{"num_hidden_layers": 8, "hidden_size": 96, "n_experts": 160, "experts_per_token": 3, "d_expert": 96, "d_shared_expert": 0, "hidden_act": "swiglu", "moe_layers": [2, 3, 4, 5, 6, 7], "router_score": "sigmoid", "normalize_top_k": true, "routed_scale": 1.0, "balance_loss": 0.0029, "balance_bias": true, "router_bias": true, "init_std_router": 0.00658, "lr_router": 0.0023, "num_attention_heads": 3, "num_key_value_heads": 1, "head_dim": 32, "vocab_size": 8192, "norm": "rmsnorm", "norm_place": "pre", "norm_eps": 1e-06, "positions": "rope", "rope_theta": 43200.0, "rope_fraction": 1.0, "qk_norm": false, "attn_scale": 0.177, "tie_word_embeddings": false, "parallel_block": false, "init": "normal", "init_std_qkv": 0.0448, "init_std_o": 0.0448, "init_std_up": 0.0448, "init_std_down": 0.0, "optimizer": "soap_variant", "learning_rate": 0.00589, "lr_mult_o": 0.822, "beta1": 0.95, "beta2": 0.95, "lr_head": 0.018, "max_grad_norm": 1.0, "warmup_steps": 200, "schedule": "wsd", "decay_fraction": 0.602, "decay_shape": "sqrt", "final_lr_fraction": 0.0, "batch_tokens": 65536, "max_seq_len": 512, "doc_mask": false, "train_tokens": 352000000, "max_steps": 5372, "dataset": "wikipedia_en"}
Below are experts of layer 5 (counted from 0) of a mixture-of-experts language model. Rows are named router (the router's row for the expert), gate (a neuron's input weights, with its number), up (a neuron's input weights, with its number) and show model dimensions 0-95. Each number is 128 + 24 x the weight over its row's rms, rounded and kept within 0 to 255.
Before each expert's rows: "comes after" lists some tokens at least twice as common just before its tokens as in all text. This comes from a sample of Wikipedia text that the model never trained on. Tokens count by the router's weight.

# expert 75
comes after: " ", "–", " (", "0", " $", "/"
router [146 124 138 108 143 142  84 193 130 138 136 133 117  85 100  91 107  95 105 133 150 142 125 127 142 154 112 144 111 105 104 119 133 151 121 116 155 134 118 126 141 194 173  90 155 109 123 126 161 113  91 142 122 144 139  93  80 106 148 134 111 131 115 125 122  90 186 133 105 124 155 113 125 126 122 129 130  94  90  92 155 105 129  96 107 103 126  81 114 152 114 113 125 121 104 165]
gate0 [115  86 163 142 121 189  84 146 143 117 141 141 106 110 120 113 119 128 139 123 143 116 146 154 103 134 151 122 179 133 125 135 135 126  95 152 134 117  88 171 136 157 118 131 103  96  94 132 117 134 114 137 129  99 163 131 139 112 173 120  89 146 149 170  97 146 128 131 129 133 110 119 156 136 129 148 136  96 128 146 146  67 167 108  96  69 137  81 151 116 129 148 130 132 100 165]
up0 [129  73 129 168 126 159 126 113 133 105 156 129 119 152 114 122  89 129 126 136 126 169 150 146 135 139 134 148 156 122 132 135 165 104  98 150 140  86 103 140 136 126 101 136 128  83 110 147 129 120 130 117 127 109 170 129 114 120 195 166 111 124 134 157 117 178 108 124 156 111 105  96 133 108  96 113 144 114 131 147 108 107 160  98 117  92 125  91 133  72 172 141 155  99  92 151]

# expert 141
comes after: " of", " in", " at", " to", " on", " for"
router [150 128 150 139 137 166 103 135 130 135 142  97 113 106 131 133 126 142 108 141 189 130 104 142 132 116 107 143 103 154 140 172 153 144 118 134 131 126 116 103 152 147 195 134 147 127 125 153 169 146 102 163 173 127 115 132 101 153 162 162 137 117 117 128 109 111 170 120 117 154 111 146 136 130 147 149 127 181  87 126 134  68 140 100  76  86 121 108 105 153 100 130 157 102 118 120]
gate0 [118 104 127 143 130 156 167 148 185 146 113 118 126 145 152 108 121 115 104 100 123 123 169 151 162 119 108 157 127 130 183  96 138 102 106 163  94 139 144 130 123 138 145 147  94 125 163 142 169  96 159 153 160  75 135 176 143 154 110 163 142  79 123  71 133 121 152 143 125 143 143 142 167 118 166 115 116 148 108 167 138 119 136 129 140 138 128 146 111 144 137 109 130 134  94 126]
up0 [ 98 118 140 141 158 128 123 187 189 130 103  89 138 147 114 112 133 156  82  82 101 155 117 173 132 121 115 131 143 121 173 135 128 149 114 141  73 142 122 118 132 125 116 127  81 106 122 136 121  85 153 124 180 113 139 137 146 145 112 144 112 134 123 142 136 116 182 123  85 142 159 130 150 102 136 130 115 164 148 110 105 125 148 127 113 172 112 141 144 136 130 125  90 145  87 115]

# expert 19
comes after: " ", " con", "ces", " re", "ob", "the"
router [133 109 137 148 125 141  84 172 121 123 124 110 125 100 131 129  77  91 162 134 133 138 104 129 105 132 135 162 129 162 104 140 122 139  78 120 121 110 136 158 153 177 192 125 132 159 140 148 131 170 121 159 152 116 147  99 103 154 116 134 107 167  95 126 153 145 165 144 107 143 130 123 133  76 105 156 119 177  91 146 144  98 147 118 104 150 129 115 100 128 136 137  93 105 131 155]
gate0 [ 93 151 136 126  65 128 137 120 138 131 147 143 128 119 127 143 133 126 136 122 177 134 138 141  93 158 114 139 136 142 119  97 130 150  95 110 134 142 119 110 109 127 152 169 152 162  67  98 133 102 154 151 129 124 144 145 135 130  93 115 136 114 113 136  92 138 107 179 133 171 130 101 137  93 118 118  95  85 132 100 115 110 137 144 169 120  92  86 106 167 123 145 150  73  84 125]
up0 [104 153 128 165 151 122 151 120 134 156 144 184 169 117 140 119 124 138 127 160 126  87 153 118 116 132  91 176 126 178 135  85 158 148  99 122 139 116 116 118  99 120 160 122 138 121 131  94 125  99 151 141  87 150 135 153 143 128 114 132 119 120 117 144  86 114  75 172 140 138 107 126 145 110 138 151 109 124 169 130 127 130 137 153  95 104  79 106 104 135  92  80 138 109  95 108]

# expert 100
comes after: "'", ".", " of", " for", " with", "’"
router [161 130 145 141 149 162  85 136 161 118 103 113 100 136 113 171  82 105  94  94 140 101 105 157 145 137 113 143  78 156 130 155 101 112 100 119 152 110 110 131 145 160 174 101 121 161 118 154 132 129 112 138 147 136 139 129  91 138 101 157 169 124 129  85 120 114 147 154 146 134 128  87 152 134 116 157 154 150  82  85 109 123 164  96 103 142 115 132 140  88 104 127 141 135 113 145]
gate0 [121 117 126 103 143  94  79 140 127 109 114 129 117  81 132 136 117 121 135 114 134 160 120 126 114  90  94 128 110 152 139 105  97  68 132 118 128 151 130 122 140 131 141 148 169 117 127  84 124 117  99 142 110 183 129 122  90 196 126 140 139 159 131 183 114 137 136 115 114 127 121 113 128 127  88 106 117 131 133 131 152 142 105 118 159 148 126  71 105  87 108  99 142  65 129 112]
up0 [142 129 156 111 125 121 130 134 136 101 107 146 137 122  80 122 150 128 134  76 123 134  89 141 184 120  65 123 119  99 125  91  91 128 135 127 135 144 115 152 128 122 119 131 167 110 147  61 129 113  91 148 155 139 103 108 151 199 138 150 119 146 123 129 135 159 143 104 113 165  84 138 148 129 125 128 132 139 127 160 185 126 107 115 159 139 134 134 118  93 154 137 104 112 115 148]

# expert 130
comes after: " ", "1", "2", "4", "3", "8"
router [124 121 166 124 103 169 110 140 177 111 101 102  97 112  93 129 117 116 126 126 124 134 138 164 118 145 103 157 116 143 105 150 145 168 107 111 151 142 150  95 123 187 132  92 140 127 133 157 156 142  90 140 142 103 121 147  88 130 128 135 125 163 136 154 128  82 161  90 108 129 166 120 123  90  95 166 154 157 115 102 121 145 128 124 120 129 111  72  90  94 102 108 119 125  99 129]
gate0 [127 143 142 101  96 143  72 168 126 149 119 125 145 138 141 123 117 103 110  62 132 136 118 119 131  71 129 146 124 129 116 140 106 115 146 143 138 171 114  98  86 139 137  95 103 162 157 154 146 134 129 118 147 164 131 131 101 129  98 101  93 118 186  95 193 143 121 131 145 122 146 103 153 107 133 161 150 133 123 168 115 133 127 128  95 134 133 128 166 122 101 122 163  93 137 106]
up0 [117 151 136 118  89 117  70 153 154 153 135 133 146 154 139 154  88 108 101  72 150 142 133 122 117 108 108 152 125  93 148 135 124 136 158 125 120 189 103 102 101 139 143 100 120 150 124 163 154 161 108 130 147 151  96 126  98 106 109 109 113 147 169 119 181 126 100 110 118 106 148 112 136  78 160 173 117 159 127 143 111 117 126 150 124 115 126 145 157 126 140 103 129 114 109  84]

# expert 56
comes after: "\n", " Born", "s", " by", " such", " Coordinates"
router [178 105 178  91 122 178 135 111  97 137 128 122 110 119 122 138 103 101 132 139 166 153 133 136 105 102 103 139 155 138 136 127 131 129 137  64 107 145 125 105 178 155 181 112 154 136 128 153 113 146 105 146 151 139 112 128 115 153 108 145 113 124 115 119 114 117 162  91  83 151 128  89 113 132 119 174 170 145 122 128 127 115 115 144 128 107 105  87  78 111  97 135 151 109 104 133]
gate0 [149 124 122 114 130 173 175  79 131 155  92 155 127 147 162 118 109 140 142 110  87 151 101 159 141 131 121 169 134 105 107 122 140 154 152 125 124 150 136 121 165 149 139 128 144 171 117 101  98 153 153 119 146 148  87 137  89 100 154 118  99 128 147 136 136 141 192  81 124 158 124 131 101 125 120 133 133 133 149  67 124 130  95 122 126  98 113 103 109 102 158 123 165 111 119 105]
up0 [141 106 132 116 116 114 104 140 117 150 173 140 132 155 126 118 150 164 105 154 152 136 101 107 159  94 140 123 123 103 112 158 115 175 105 143 101  92 122 164 138 155 132 143  90 103 150 148 149  73 101 104 138  93  92 164 152 128 151  90 117 135 147 120 129 135 150 148  92 116  71 142 144 185 156 170 101 156 134 138 112 151 147 156 109 133 156 154 138 114 141 108 117 112 124 124]

# expert 70
comes after: ".", " of", ",", " and", "\n", " with"
router [163  89 153 152 144 152 112 162 125 121 145 111 135 130  86 140 127 122  84 174 161 137  95 155 104 107 109 110  95 133  94 155 146 148 110 136 153 135 124 117 109 180 150 127 143 184 109 155 117 167 119 159 172  98  95 144 125 137 125 120 149 114 119 100  81 109 168  82 111 154 114 134 107 141 125 154 141 162 102 107 124 116 151 115 126 124 125 135 103  78 113 141 112 128 131 142]
gate0 [124 118 155  95 138 123 129 130 139 147 121  92 169 121 119 148 120 116  97 166 156 141  47 142 125 129 143 134 126 132 104 151 144 150  78 128 101 111 139  67 131 145 110 143 144 122 122 124 149  96  93 116 113 125 114 122 126 103 152 138  76 151 131 188 139 150 105 116 132 166 127 110 179  96 120 151 138 134 112 105 137 173  97 128 128 114 142 145 156  91 156 136 157  97 122 130]
up0 [115 131 115 116 118 123 148 109 108 122 120 136 155 136 133 141 115 110 139 105 149 112 110 142 127 136 137 161 122 120 125 151 116 176 116 149 114 113 138  84 126 150 127 146 148 133 173 154 169 122 133  69 130 114  67 145 145 125 170 169  97 120 137 162 134 183 130 121  80 182  85 109 142 118 102 170 128 181 129 114 129 134 106 157  82 129 144 117 150  85 112 122 129 106 125 134]

# expert 72
comes after: " =", " is", ")", "\n", " was", " as"
router [141 102 149 129 125 162 135 133 137 122  75 137 144 143 128 148 101  96 110 143 174 107 132 143 142 118 150 148 109 106 166 161 108 143  95 127 137 135 127 151 163 140 125  81 123 166 122 156 132 146 117 140 159 140 113  88 119 131 107 165 175 125  85 104 129 151 154 131 133 170 117 101 111  99 112 154 146 169 131 115 122 116 138 114 119 151 118 123  76  99  54 127 158  99 107 106]
gate5 [147 127 133 147  89 121  93 138 117 163 106 140 111 138 161 131  73 126  97 169 152 188  93  94 119 108 119 104  88 131 164 151 127 135 124 128  98 119 126 129 158 122  83 132 136 147 112 147 134 102 112 151 130  83 147 119  88 120 101 116 119 127 153 110 129 165  73 139 102 125 155 140 132 136 139 160 122 140  71 130 118 106 133 120 117 110 158 140 130 111 122 142  85 128 134 187]
up5 [155 144 146  95 146 124 119 102 132 130 150 101 134 122 103 102 131 142 102 113 155 108 152  82 140 145 103 110 128 165 165 102 128 157 133  92 124 115 113  84  86 134  95 176 168 110 110 104 149 166 156 132 163 118 119  68 116 160 128 122 112 150 111 118 144 107 107 128 124 124 143 157 114 144  97 144 135 112 111 149 157 155 134 145  95 167  80 128 112 149  99 140 143 180 125 106]

# expert 85
comes after: " as", " was", " is", ",", " became", " served"
router [162 110 176 141 105 180 106 146 122 127 141 116 120 138 150 120 108 115 108 169 138 100 147 188 122 119 137 159  91 167 137 187 152 144 115 112 161 132 167 154 132 149 124 118 104 158 163 148 132 176 126 144 154 163 109  93 116 113 137 125 166 106 102 114 125 134 152  86  91 136 132 123 114 131 130 136 110 150 122 114 147 112 159 121 104 130 127 102  69 154 117 111  99 139 134 129]
gate0 [ 85 135  77  82 155 135 140 128 104 141 111 143 111  82  71 132 158 127 125  87 153 109 108 127 112 154 104 122 111  88 117 101 177 136 113 128 144 153  95 138 146 120 157 106 136  96 139 136 147 137  89 139 137 119 152 118 133 146 155 149 146 121 145 140 100  81 102 170 132 133  95  86 113 108 136 155 120 139 130 127  96 139 121 160  84 141 124 132 150 107 137  79 124  99 105 109]
up0 [156 133 116 164 153 150 105 118 144 113 112  95 101 151 145 154 122 146 139  98 129 189  98 110 144 137 122 145 131 101 110 129 103 126 117 151 137 129 102 156 101 118 106 133 136 141 165 139 126 127  74 126 102  72 136 128 145 128 148 166 138 134  67 117 128  84 130 129 141 133 170 115 127 110  91 139 125 146  98 133 118 117 168 147 148 132 117 100 108  83 129 129 207 146 117 149]

# expert 32
comes after: "\n", "==", " ==", "===", " ===", "===="
router [136 108 131 108 135 120 126 115 160 121 116 145 116 126 125 119 128 105 121 118 162 131 103 142 108 137 100 128 131 142 101 135 208 132 116  95 144 144 137  94 147 165 136  82 168 123 104 139 131 125 109 115 169 130 116 136 137 146 130 151 131 126  93 147  79 148 166 133 124 185 147 178 163 123  89 181 115 129 125 110 130 129 123 134  93 158 116  66 103 136  83 120 115 151 105 117]
gate0 [125 124 116  92 195 147 153 121 122 126 114 124 150 141  87  76 157 131 142 109 111 136  96 132  97 139 116 146 137 125 148  96 104 120 111 118 143 111 108 103 146 127 105 147 199 125 153 121 153 102 166 138 144 154 102 103 109 148 118 122 139 107 154 129 126 115 210 140 123 142 141 140 141 116 165 122 163 108 159 153 120 137 147 126 116 115 117  97 142  98  96 163 109 154 163 107]
up0 [131  95 144 129 170 125 154 120 102 146 124 146 138 125 127  95 106 150 135  90 114 135  84 140 137 129  93 128 141 154 111 140 104 113 155 197 155 107 154 123 110 106 164 145 154 117 148 139 139  77 123 101 101 117 114 130 122 175 129 147 157 122 104 148 134 122 137 182 114  81 133 149  96 110 140 115 106 142 149 156 136 135 120 154  90 122 130 157 126  77 140 136 112 188 161 148]